Below are experts of layer 6 (counted from 0) of a mixture-of-experts language model. Rows are named up (a neuron's input weights, with its number) and show model dimensions 0-223. Each number is 500 + 25 x the weight over its row's rms, rounded and kept within 0 to 999. Numbers have three digits each.
Before each expert's rows: a language model's description of what the expert responds to. This comes from a sample of Wikipedia text that the model never trained on.

# expert 26
Description: Quantifiers, possessives and list conjunctions before nouns, e.g. many, several, various, his, three sons, financial and emotional.
up0:491478500504469525506493487511530496504501536508472507503487485464487479493515458468460528524519493497521516480486467477507504511528494486513498505478485496487474502478467517491529461498471521509499494477534521564503487522459489535463505529480495517506494529505458496477465483492564496543530501544465438484490545473517475532479519476480516532532488491499485515472527453523514495501496480500484522504495543474467547492514484520515501547521473484506494441511516445496524512537506514504521512499484517513529506509551434489545528557493445470494524474509500462491498471493559512487452535504498529525459477524522474471437480516496477510514529502493505477468539512520505495506508
up1:517478474542492478489466550504469523447490509489454512483478484497511483509501462513510507483526464503552520457505512493465514503521490484511522431493499545468490501480500487534496524507531545474502495558549500515507516507513494500482501505469499504526487464446515524483491500503483495497520476490447508527503498486514529518506479490537469480488506507481497558506510466505501469495470528492453483483522488514489514522497546502522518493486486476538454525449458531509484508518478495521539538510561506477480495533497536481509494460474501482528466491475522532476526486503486542478522502495552530542471533457524458459500533495530460550500496536518510473471500495473516498479516
up2:524534456521454466486488473492479489503479510517489475527537513517475515475525486507486523484473509453454533539509517507473494562468456499509513517485512475476481523477503459491513483496493465548447500482494492513541467503513523492508463470484517506529525506512519493493483486529504486482448530496522515494502488523513508517521524483463501512475533504521516464521466506489508512519511532511494469460549477542518483543507513527486508492503510499500525503507465542524477501507472524493486533520490530501491522480503502581468524543546519516456502546522482515463501514520456537506521504493504516495553568505521552476574506472476478501470502525474523502518521514519506492465495
up3:490481471535494481540510527496520516482497522493496512482510512509494493479524519485476506502533489550508475470510519506513533525504539545531496472468477524497445499481534549512461553507528520492516507512490493489518542498511487502492570480452445530570524504476435467500493514508520494501475508518527455539498502483540469516560548484457510480508505489497467513481548504464512494497511537502465505517474551507473551471510529496497506516519472489528509492519492495506498501473534500490452520480515497469477503532513510466515522489488448491496530487476550509517498485486514477490499466527489508545465536507464488483506503510504473481490511540530530498476508430514490504518485

# expert 11
Description: Opening parentheses before ages or notes, e.g. (aged 76), and word-initial prefix pieces like un, con, inter, dis, sub.
up1:510512511459561501507517465534531521470523528544448528506564498449519469510519471494549483508502494516458482452475523515527515530463522536474548512485517501481484505528471495490467517464517510494530495521520499509447474546516479504566471510535464466514504480486503510477536528509535502518498526554504511505506477507463505460479497516540478481499519510492503526522498452486517541479499497531495513457474493484525540498495465483515474478500498493497480479477456464513494501501490450480471479518539491505529506482520478461490495501493505504532500505488477486464500498512491489528458523502521436506483485516487528477501491479507545473507547485527524517501513468497477537514552
up2:531523507512502508446478508495528531529466463495522529536469514514472491498529516528523479484461505458507490494480471482493527519537511549526505478504464518547471483478520473502515489455542500495516483539498483486501490477464498487544530518520504532518544526477477496502508498461482509502484495487518494500513521528481525475537517496533485458523495463464506542497502491530484516513456472521506516521515474478502550495498493506537486543465466513449484552569510503474495482496494511543528542541512529523498493512520499476531510471531497502486498513518491472539503539468497496481534469474542464495491492456538469497483502550530501479506502500475500481523499516440440495453518
up3:482491516515498515471518487486498511520489469496507506551482487521458503491470518491488515491512505490506475513502514534517478498513525499505513541486510485521451496482515521509487500512474523550531478485531547526442495501506544515483461472506478464481513470543513505449507487472510483533522484449528485525490476466489437519514524502491541486491488489488518513501482518525520462547481460491499534515485541490488506516468468469491514496515519493530496467471534495490518472506525505510478461527483477567506484517522555536520526524551482496526495494475502481500512441469489475528503546471539533530500540513508468467538448479526489477554542503525533504500487501556507513541486
up4:528497483490520526513492493481510481525464502499527502502517451489488538519464527485464450493491507515435510521516481452503482481521514485512483496531480514571502517512489485524483505457508458519556492464485486473531529489527506434457488492485499508550477487470483522476501492494493486470512513535490543486474460495521470484522527522489518506463497519542502465465496536540516480506540535492503509538507518537531488550483495499506488503532521515504516452498495516516498510468459481521489489471473546526449503480528530508507509462499521554491477468487452513471486493503504487500462527504458524558467496488500514487505529522526489473448495493489474549478472508521513465497487

# expert 17
Description: Inner syllable pieces of Indian, Sri Lankan, Japanese, Korean and Turkish names and titles, e.g. Ma-ay-avi, Aish-w-arya, Takat-oshi.
up63:457555530480474472559496518504543504472503486499480480482502534486486498525489510460463537487487499518496499493466510503486498488526475499528504522506461478510492444489481522507533501461443514514525519508481482493516464488544480489507508519503470520456527480518529485560501507486473487511525511504488503531468522525486483524503511475489490505547473521530464527475501457499545545455512520516502564526481504527534527530495482495455521505495519510455555523504495483535522490528506513499499523537518506498525523494526513498474491459541484536515457487499520458514557522451517519486502502510544470514516479498496509486469434535528547501493462518511504531487529491478489513506527
up64:521444498482465487514477471535507487523515500491511531461472546480448511507499485507478516484485484490486498485452475483515486522486521522490478474483513539497498525551502486492404499506541451520499491517517468534483450539463483496509468488480504529479503501525525502490464557492476445479477514443505437490464485508526487498513485512496490458496501529504469508486491461442489534469506488510503518497489502529482451537509541507508511487526503481503516486454477489482491483469511482489479530483471496488500534489501569515503516495504501511508511539483479486455535529460508537516474491532491532519486520534497510439492543526482495506484465508487522480493482507481482512468504
up65:491519555468471517515510512516474499524449523473482495504540487465494477545471515521513526496523481491500520498483498508498463499522508508503503483491529527478494493505499518515498499510477562481513476487476493484508519576498509526565498488505520507489495481468536476503560541462488540489492460481482498544532550542475504493480472481538471536493480539494498490486512567555491471526494518497502494513500493480458485490492485498490514496528512514513459514480493482483489523451475462529457520492483494499462517531533556465471488491514527453512468511504542461528510496490487501515491509483519496457527515512491512485467546512495460516435472514516484492483489497536561502516514
up66:502440461504546481486556472505480504547481523490500521516507496483513472514530442558480508510476458497480517503546503478490505485498509456464514502493487518499444527464528523521457489445550494515484467536502505490493514525497497502504521503526437526491512520481518492529510504454442486495521507551461488538497501502490512470541554518562545493502481465528481512493503523505513477486521519503491511467474470487528542480471493520512477472430518516465478474478499491545505506479456504518483519528479533484469528512490517474518496490467493487518476472479509512504518505498488498503497538549520506528536500488503496478464511473516529497497519495473491500499527493522541483472480

# expert 8
Description: Main verbs and past participles after auxiliaries like was, is, to, be, e.g. used, released, located, written, replaced.
up0:507468521499520511500514518517475476527484475489483467477501489499503506491513518502479506538481481486495488471503515503490510471469510524486508499485467516413528498511470514501488500504487457515509484525492505500512518533473473481494536495524533515485507432493514467508500521550487529519475489528484451545533487525523539485484528465482518494465516503522479510504510569508491490531494528520523464523505490476526501543508497531471518483493536540517531484492471483495570512573485504604483495473494467507470511541501499535484477480467528491462549490479494521462484468490497489461485490470481498521501470519494524522503488533493495489531493519484490516496465490481506432470518
up1:522497527476489480504500472487510518480530484498475499503522458494425544489545509463532492550510535514511492497485460508468498510491490524496492517520484485523503537529496511507512471484508482525510501507487501451459514495555521503476513563498493467512535475559522467522530490525539500475518517454492503496512527497447547495513489530517502463531518506489486528477468476545526507463493506551508465462488498482492512483480512478457540529513522468510510484515553515519478477549497489461495486530534558513519525498552486511502502524471471464508505493499497550533561521497537522508495467478517522484525487506468474526535500498482513524475500465518497502513490499545533516502503
up2:539521483512519484486509548482457562461533524513525485515478490522488480486506501536505476496483494509512504520528489502468540481502474499597507512454502526541513508508481472493470485513478515492494481528503496490482494470520462500533505487534474449507523505478479492496480456521485450487483527512544483534464496461532542480505467471485473512494457533474493495499487493514523466495477490496460508502491468493449493521501512501523530476553488509501513463513469480520449502472514465498464512549516484498564453478462526497501525564496471519487474460492479476514515526522490497518486499464501453491485514513548470502517490507518480452481497494467474494490503477505487532491510
up3:495517522522503465554492471521516474473471518460473521503478523490462480502521520465528443475524518465468519485477504499510452532530505501480479537517562468497491508483493521473500480477481500480527468530488529541486465473513573530504525518544498490530467521483485460485502467467489519504521518489511549481484459491484508494472490536474508518504478525474485487513493471503474507457533492520467498449498478515499502525488503488535546495489502533506503529524507487520508450478499504538544511508491508506500512491505499470529437519522475525516519503522491506504513483480498534467485528451530566483524489514504499506431493517492457482511472486536535533520506479539534523479508

# expert 30
Description: Values after colons or pipes in infobox lists: gene database IDs, taxonomy ranks (Polyphaga, -idae), MPC/JPL asteroid links, and release fields.
up1:531540477516526516467458506481505519504497508467447527566497536527508502512474493489462496512497522472502517473509511462500513492478423475464501502501490481494532468465498497544499491468500519508520522534513475494525542524546498492511492461508470572515532509508463488472478505499520490492492515510535513470484512509491535489510533511511453516538443498527473464481534465503503521482507479508516505495479480519492498450488533531455475504482476481497497522496500521486452493501564470484529522474519471489470478521494520456512577489521485456470499519494500486525570492509496492506471511521459492497532468530507521483464501520506518471479480473508507513491501524484483522472533
up2:499492487440499498460497484506498489462481530515522498426494540489478484541514501493516485484448495489551515494475512533533456512485488499518475493536494501492509477502532536545487524485516491453498500509490455489472499480509491502529490497444508514494504526507499504505454536485481530498517542527483507512493504468486503506461508515511467484476466471484537517505518485547504480499519534493464549532502515526497491534549474538474493525456526464513510493474522507510482494509541482503444492499483524517568484497562475489504483515478533479551463494512501483496473481472504499526481487515491514523492543480531483510483490535526470428526520485479520537487528499460530505514454
up3:538495483497485474498538476492492475500475529527478479499477519455491470510547473524497485464518494505509512459482455470509553517463483539502499514474484499482546540454477540545489520500522473479517458545508484480444486471535519451489531483520543494495480495494561508475522513499506487458468499538492497494497523526497522471470480537538535460460510475474536489508534469473489482511517526467477487517499510469499513493495493490504509506524502489510549472532494458471536501491518525519528533471478494525450503532487538495517527509470521535500530525537503508537481509477504491559504482512520458496468497528487498521489468513519495511488494496508569457493490537504480514497476
up4:440495491501483474491513503505489489511530511478521499510494516447513518502507500559537519498513566483513474525499540489513451485535486510514485505458473487523487520543487520526465486532484456484507507524533490508489468490502462450503533512528483483484534516549499519510510508521456485479556471488533512500492473489526503504510504532511508514526439516502524536483505516533524479494504494488527505498494498462500460490491498491468469535515524515524484454524530486466494529515530483491505493445461470533471510527510502561476556520560508487467461482475448528498514464472493485550458469513504509509498483474484510503477507490488488496525472543527462493521495531477500473468475

# expert 23
Description: Commas, em dashes, opening quotes and parentheses between clauses or list items, e.g. attraction—as well, Downs, Candido.
up0:498504525465561508447518507495516514501513486494490490506463501479459503473506508497507513519486529505538508467537498487514517509506532493497491491475524455492521459546504454481505564504501491481508490503506542503537518530499569497479480456516452516487490515503484506511523512450508525513524507512501490519489468488505506516539490527500514503479459512474475445503521489516523491520534508466511520486482507480526528550520505536470536504507464500467485481518457524545516512533474509501484436454479488542505519510510502456531508481514464482454505508507485462492492522502523484550507486494461493533531537460529492484449497533485464460469455529504501541513466519478489487552490
up1:499470540483516492516474504494515507463487487533533500536522527468516501508505506502513477508527516455532481450453502468474513492503455525448496491495497499498508521490530533487525506509475457516503550524487465494477482537470491521558480500473506486502516472505466502490508555507511522496505507552522494489506486479485498480491465502509468518560463525501505525472548476515484524468538548510484508518584528510509504520466494518521489517557502482518500503494462552493526476462493560515492466498458519499492493476474507445512541573485492437478477517511474522493520531535476480496511507498508530512528493492493472504512495508470533526502536470522502480480498520504522510488504
up2:478480488497502480502513519535498513488445503523527493499513512505506520485508463519492413461524491459492525529514538497524473504518495491481511460533477517524464527531498543480542504475512523520481488508491482554505463461493529517501508488524488523469532461475467504481540514487503546503512505540493509494509478508517490483585512484506489474454496452486540531534473477476475544538466525499497527504521500480471502501459503473557535471514503470467498515515537530499507482502512495508522493480487509518515495477546487499483543501513515485537524484465518534505553525480512501467470502481453488564484483471489497547514490493471480494524496457489486526515462508502506526505469
up3:509513470505471523477509487520502498538489501508528500488519533482491540489516483500490513561553493495494474543490504466529545478524479545486501533527496493539525497514522497463493471532537504501474474496482481480508510490494483522508541492503467514523477550528515502483499511476495484499415466500482525530518499499528477500517496488482526529541494514494500546493522525478508489502536442520492497522498502534514482504512547529485530531523478475515514544521559516515498498512507485520514544505450472480518495515503503483501532513495516489482426533465479496514519450485484517535512503490456470537477535478500499539477536494557479487550547505502469549550500514504490456501504

# expert 1
Description: First pieces of personal names and titles in lists, casts and sports tables, such as John, St, Dr, D, Sir.
up0:526554496479491513500495514485525492479539479529507480525451506508509475519485542534454491496515537490462494538505516514537552492487522492512514481468473492506542491461519499446527486528501492492492489527541480448506491508526509508532497528524519487469531510476531490481521498509490516533495508528503477495503487503472524519500480517463456462514503582529470524538481480511452482465536487482517492525497511507495498533499493485475533517532494522483467509506494524474477525506469521509512466496507549448492443524491550499497487486536510522509418451543505503516509518542498493510543558487504509470475496487525488527497523506529535529514543467497502530499489525476496518512499
up1:494490498500493489442498489442497478492531506472509544525510524515515474476501495470465495484477476477459500483458502468553470524580517493483492546514482523490505519510515524511521528539525515483501498479489539478474493518500559489497491521523488510498474499517495508540509471498471531514477475502522533540538537529433475503489483514485481488492485520511482506521484545480534510510480491512477495529515505511468500517520541553528495481501472467533539484524515501508453529517531519535492507485513510518516470501541522465478500518507499521463478482472493507498496449475490510494520525562470517469502522472490491509480481582546523483514497529470496472536491507546541500530499
up2:496501525496534519466494495500513515461519471478435522532509499507489504480519526538507534531493473519469478489512492473509513478486533508518501526501496514510480547514527516481511536479502509453502513480477457483492552547500499476448549531492506498515538513466496486465521525454502479448466486537475484519511469485526486480541494513546532482511520491464485495527530517489531525504518490486508510492501546476493500478494461481518466479500470501513535449501529513498485466478542497525513514543459507484486525515456530516524483526496457511523501506543465498484471471504493507544510495514476504470460509503469506544539454482505489471463499525505490505452489500469549562448499
up3:502500507467478506516510513467469480494482488519528506505480500472493483515473528473509539543521527509511497516502519475527527500440471520461464525496461484522514478477498501545483487500498493508452471492492535522498487525540495505531514481461500496495486517506459486493508519519520468508597499505491504457525496569482524544499517491516498456527502495481447483513528451450521502497532545508511501501498449523516552500504510466475514467477454494530501442513487492531528463537510515451498510498472504487468530494481466501487481482480493472492470530494508527471460473508474520476475486500452489501494510464522522491495496476452506481474500513500518479494526554486474524464539

# expert 25
Description: Articles a, an, the and word pieces inside foreign-language titles or names, such as Synd-ic-at, Fot-og-rafie.
up0:481495504509490515449526500484505506540478505444522527501488527499504521526485472548501502494499496485485457531496546459483487530536500486517538529509500483508553497484498476534518498481495502500515499516473523513508493532507460508490532454489472454496518548520471459472490563519530508497514471468517464511437483525515518456492475529517465484496535497526487495526503464459519488510508489486478513490493487517431528492477436472479523531534503530456499493499471521539446434475483513456537517498477486498501510525517512497501536501549484473493537510494491481535495513485511484509516491503520500545521522534525457498522496520496540518521516501486514553507497535516503518521464
up1:508486519503550482519453508533511494485535514477507490503505484494486502454493517481482505517491541496493514499502504431529507557501521462460491517483475490489498510483470513541553478512460489461476507551532519538541486494487528490467495483504521509502496509477502531502515505489479493540542532513524532459495491472461473508526516494521499477472504469464549486506466512480517513482474492523542535484464509480509496498502500466498470500500514496464441514486482491495486482507515455491531510499479485526479558512496480535511488489533519558536488477497471488499430531482558461474489519496513526504468496526470457495563518522537489520522535498520499500465502516496440503517471
up2:496521464496539526482491497502458452528468478495501524519521526492505542560491523497489495517503496480480522535489445483452528499473516466494481516515466503504500481476499486526478520490554479505512498537490504478485480452444471512495544501485500567487484468517536489499483510497525508530494480520524501520521494481546493501473521539476541522484505542544531491508498474510553516471477489504464507509539509489509520470515544511509527463495504507508453496538509478512490501510463520502506510499435529492472506498481512545508522473548444475478512481517467501491479514507485498462480535521528541494486508493483524514521504505468483466529421539542535482492471499494492502470509
up3:509547490527526527525487495495473509513526490504483491466506561528528498540478501471488488451514498504501532537501519488456507515494505487509533489514502481478496491528475502452477552467512500486513468440500474496506486510488497482534511522460446453507503495463499493475528524446538506486479473483495493512511491527489523468516498484507500491481487485501520439492487470469526536521519526481516543498461459503460524495483531517519521510540476457505509528559474488506471511525477465462518463481446473492532504482493549469498473527487507454477516483521461469539499517499484492539457506501515527535493477463474488465479499476529460532513469484540504517492480492538477508528474

# expert 14
Description: Clause-linking and, commas, and auxiliaries has, had, was, who following a subject in biographical sentences, e.g. Lambrecht has, Charles had.
up1:490518478496529484522502516533467531488528545523484528494482468510495499486477418528493541482516496493510459493481449500513558515520486526464501477445494521501468476482480481509489473518525495472462504501519497561510528517505482512467491477521528492479480498504537504488499504521482542435484483449518496471507515534456544484487513540493482517513472509511520539523488521485498538495468452480475496476470506491486524484490503535498510502508469508453473467497444507475522476507482518509486534501515556500510537513505483518531470521551538500487504477509497543505485502467509518510528542513454499510526509487462496548487522498518510505442500540503444500496474532487509487530490
up2:522480452505527487481493503501512494506492553477498504439495512537490528517526499525558511495478496448551526505515531520491503517474548496442535537488529525521519515524489489525494496506551498516504468494483486475520511499482502500447542505515498517511463505514502508488545497483481517499482501495482505500507517490512515487526550492495527494479452541496477438441511501498517450462507514477458475498534506502498514522482513500533502500486516505536470505527449456486529525515519535514503438523511527517522462521551487481508534517495514505496463516496478527499542533497478500514503455500518485528492514490502456430519455514491496452518469490497473514508500479526485457511454
up3:520511501508517469495513524504495479465513472496488491474476519467520496504506460490475558567469497445495517549486452511476543484486445496519477485459511518491499519518430478489549505511479522443497482492539504531495517531508508477454462461517492510483518489504512487508522528455489518538517492497493463472438496480528507558475436521506501506536433442475477510515519507482511482530505509494471460475476521468540507509524497475514483471482481488502507508500495472468497501512496479532506483520529539501485495483476493496507465503518520525473480496503524528487499530511498500488478483454482496493504493516490504535472503528578454524478517529500510513491494489505510534526509
up4:498528502494464526515524493484463521524481493453479514498506446545500494533524558489469515532523536541533493476481519491520517503473519484525519525523477506503516545482507512508523495495497461523445471458472481490512482486513485526460507503517466486534500515558514538461509472579513482487508471495505486512529510476463515507501517512502509468516492516543513492490513527485483473520491543501471517496484567472479468485484483505467449558499489487531469514501506522502497462504506467547516472519491502513481501516541508515515512471535516514498508531507441476535505552466534520508503496482480469484483471481527481527496519437498484501494498495484504480552485486461511470511541

# expert 0
Description: Forms of be after a subject (was, is, were, been), plus the adverbs that follow them, and goal-difference cells (− +) in football tables.
up2:475557471494478516505542517488474471500518500486501473425497474505451441502495478480493496487467498512462517513507504472540504469477499488455520484477487476482487522510463514469521519530523502523515479493495471531459526485449488505496513449485498503519549530489494492495563512498524482487472515511509481496484493513489520515555479538502511499448518496518499476500458527503510481503494489480469488474507516510576507526488524513477507523538453508531504492429452482478512483464514501523476509499477513502498497474519499538542474486507530446439481489494503475534495461520500523516451449495481508491467475510510511511526486502513479469494494514438496523479492498475510536509483
up3:470470486518528516463527561475519459496486501504498497454499440491517502529502483509492487453471510551528498556475524482522454522470437508507514502495538490530535512490492502507458452502480504479479494479465470511485486520504493496470514506495543489544464510483509491508490522497468540513498489493472517545472558513467543488516507498465504532500504496536473475513525471500491450461528514520495471488500516501472481508493459466526484480513469477521456507513492476511502499537513514524496493463449505559523486517493500508492474503532468491495489515486516480475515461468508539488472463477483538470553485469508530503485475520515543508500513491461516480515510531527528511460457
up4:493538495487478498579512486485514533513477477511498515559519497524496454481483486485463497513506487473497497518541503498511510439504483479498522512530494518494477515470534540486478511502495489515535495546492461481488482492486554531515494494502487496486492502480508532508501466492486476490482530471526512447487492471529479463554534505503499497528486498496516509502473495500520480496468526493495503491481480535530478539477512510452480490528453508505505516557438476539517502508501512432475508485487471442486457503514556472503501501494445545491474478473518487535515477509482426504482499536528542506471507476461475482527481554502514493510542462514486514505520489500498521526503
up5:515473471507501515515474489500506495492500528478575521465461457533461499451485509476482553549489473497516454535514548475426498533494474563456495547500492528478514498503521520520522492458513517499519497515472505475490513504473516459546453518535517461551488494484506497502503468478495498523527538491514514483496538452532494498497524514471519492533494520505514502484496503516478522561507544508504519491507475506517537496503492518485500481512477475502482525504477475491470478500517446515499485476519464469503523490488569492488500538500492523502497489514475555472481467499513492487489511463487489497504514458485527510479477507524490485530447462520498522503513488460490480552513

# expert 21
Description: Word-final pieces of Latin genus and species names (-idae, -ius, -ella, -is) and biology or anatomy terms in species articles.
up0:482553494481540479478481464481513485470503489567505496504532499500515514534492519494480510503536510519500455523509447484516487490460489465514520483479466503502553535509502506489501538485496558516491501514491471534511531532530491460558505494523500487513506489524495516481558532467440487465493483490476486524495490495515532450467474492500531472477474532476509473470486475488532466483526514523512518497455488544498484474499507485501529535486497514516462517467492480492494465482499469509503492494493522473524512487491516440477519462511495498511441492528518494531515501503510497537447535532472484524490493458538499542447489498482506544526450513494457474480470483507528494492467
up1:485477522494507478504528501495489497481493524574529503476454529494466511560475499547533516524495530548476486488520510481528500481546527489500486511480529501523476487502525487542463464550485496493456524517461501499484482492493451491511541562566523517484524503494504507501505510452541472506515513523540545460494503499530512546496490485519486491449490492505473494528496478538541463524544462489475498481513492479513502457516490520492540515519440530506500528489486527522468479473508458464501477502470496505506520492511507480484455471495534502510489523503480499492489486502511473437490545505517483524465471488523509495487459513482505530490513521487504489477505520479531552469483
up2:482491505549535500493516515498502454451464493480498506518496505571469507477507486475524446522495519482482509507498523498507514504524547519473481531527494445500528500543469490461474518489505515472551512507520471503456489519453499471467453476532523459537505502489513518543555502467543536521494452486510481488482497462482484468542513502489524511490473471497508481525509549502491517509474442455503454508514518457515508497502513503567520528503531493509483505499519551510493497499482507514553502482493512490520525493494485511518483511463537494504499489520506476519496521474538517503477536502523478481499519521478481515530489483514491478487490549513419518473507525511541477502479
up3:520553482480486475493492497484529550527514435571476474520550516485468482488491495493494505554514532496519500489477478508499499515498516507518499533480473447507454505488492516505522515494508448517475484507513521462542486545443488490495504453494514503501524499493493485488530458489467523532549521497502520463524478509516532464464480530498511530485494508468519507487498494517525442508504533439518478454488489524470482546475491515486499512530508520470516514486459496483472500531544527510545499529479514491476477500477457495506495480518439467512464490506501498507534504510511478477502552494483495551485515517509522553462514512473473542514479541489497535509499503502521515476509

# expert 6
Description: The decimal point in decimal coordinate pairs (45.300°N), plus single initial letters or short consonant pieces starting foreign names and words (L, G, c).
up1:539504462533462518508465512488462525480531456559478517514487483555504505526489480499514516530491486477505509495517495521547471500494493499530500478478485544483495497527478455505489496499458521491506508553499497468465548473501474447489530483491520505499460489475497483486509523511464486505504517512487518486497548473473505504483522490541521457494494545480520498512510447511556483501457496519484518460511574503540480459531482484511500486496508453486469473497499469524476538510484485466495494506508516528504556506475482490506484486511530464459484545517539463514491450499486496485505502471469492490513521474533503513471536494544511530548475529489538504455525521469481504526481
up2:530539497489459519521481512528480462520520519525518498489486511498487494497489521495506511500549506493509566539486505485526471469562496483498493490502496444489510479533523535522492516518513488469483519465507501488485453521450447514495505510491515492502458527538486451478511497502493493472524480535536502496483525490448486511525523513476520512490493496486522537502464481530509488530490485543495463533479470522484481509515464474514485476497490556494507522466535483511499458496472510554496511517446517492489470526499492532556525497512517511493517499533514560506524482507527515477498516540484502497518524499516527530548511481526416458550499506482446496540507493529517515486463
up3:545470504521486478489509482502485485498441543485485517526492512518502509478522466537467523497506507502459535529492552513481471487506507553547523478487499500489517542554548491517450562463502493508519516531488526514476539475464502487496518489504492502450567511485518510506548504496491485513457483495492522476512478520490476509499496506540463431519495489474503443507524482486496515482507485491499474485493499497516501455513512462507510544529449503541541508461463514478515474519517556510530525516505486526528503513483488519485503498480497467484475562507514496485533492495499533487536524465507506486532493538450462475475477503528499505516501518506514540520497493555518489521503
up4:480511485497522497522535474428486470478456494543494481507453509473484528510530489511510500513555519467526557489494505517499497486481454482498500524499525483540504470485455502512528488510551524518541522487456523530499471525525450514488519476509534515488482499549513462485512532476472481472486535531503471503476530494475489516472567505485513555534468542506469470482538496537484471494485508517534529486490510538505456514502518535534469512498520497513486520514488491516501538521506513466486461510439527519481500496523496498463510500511503500497490482460541501484512501482478502522488488515472445518489517461511497503486520526492449491441528498465489493476539481508470528513512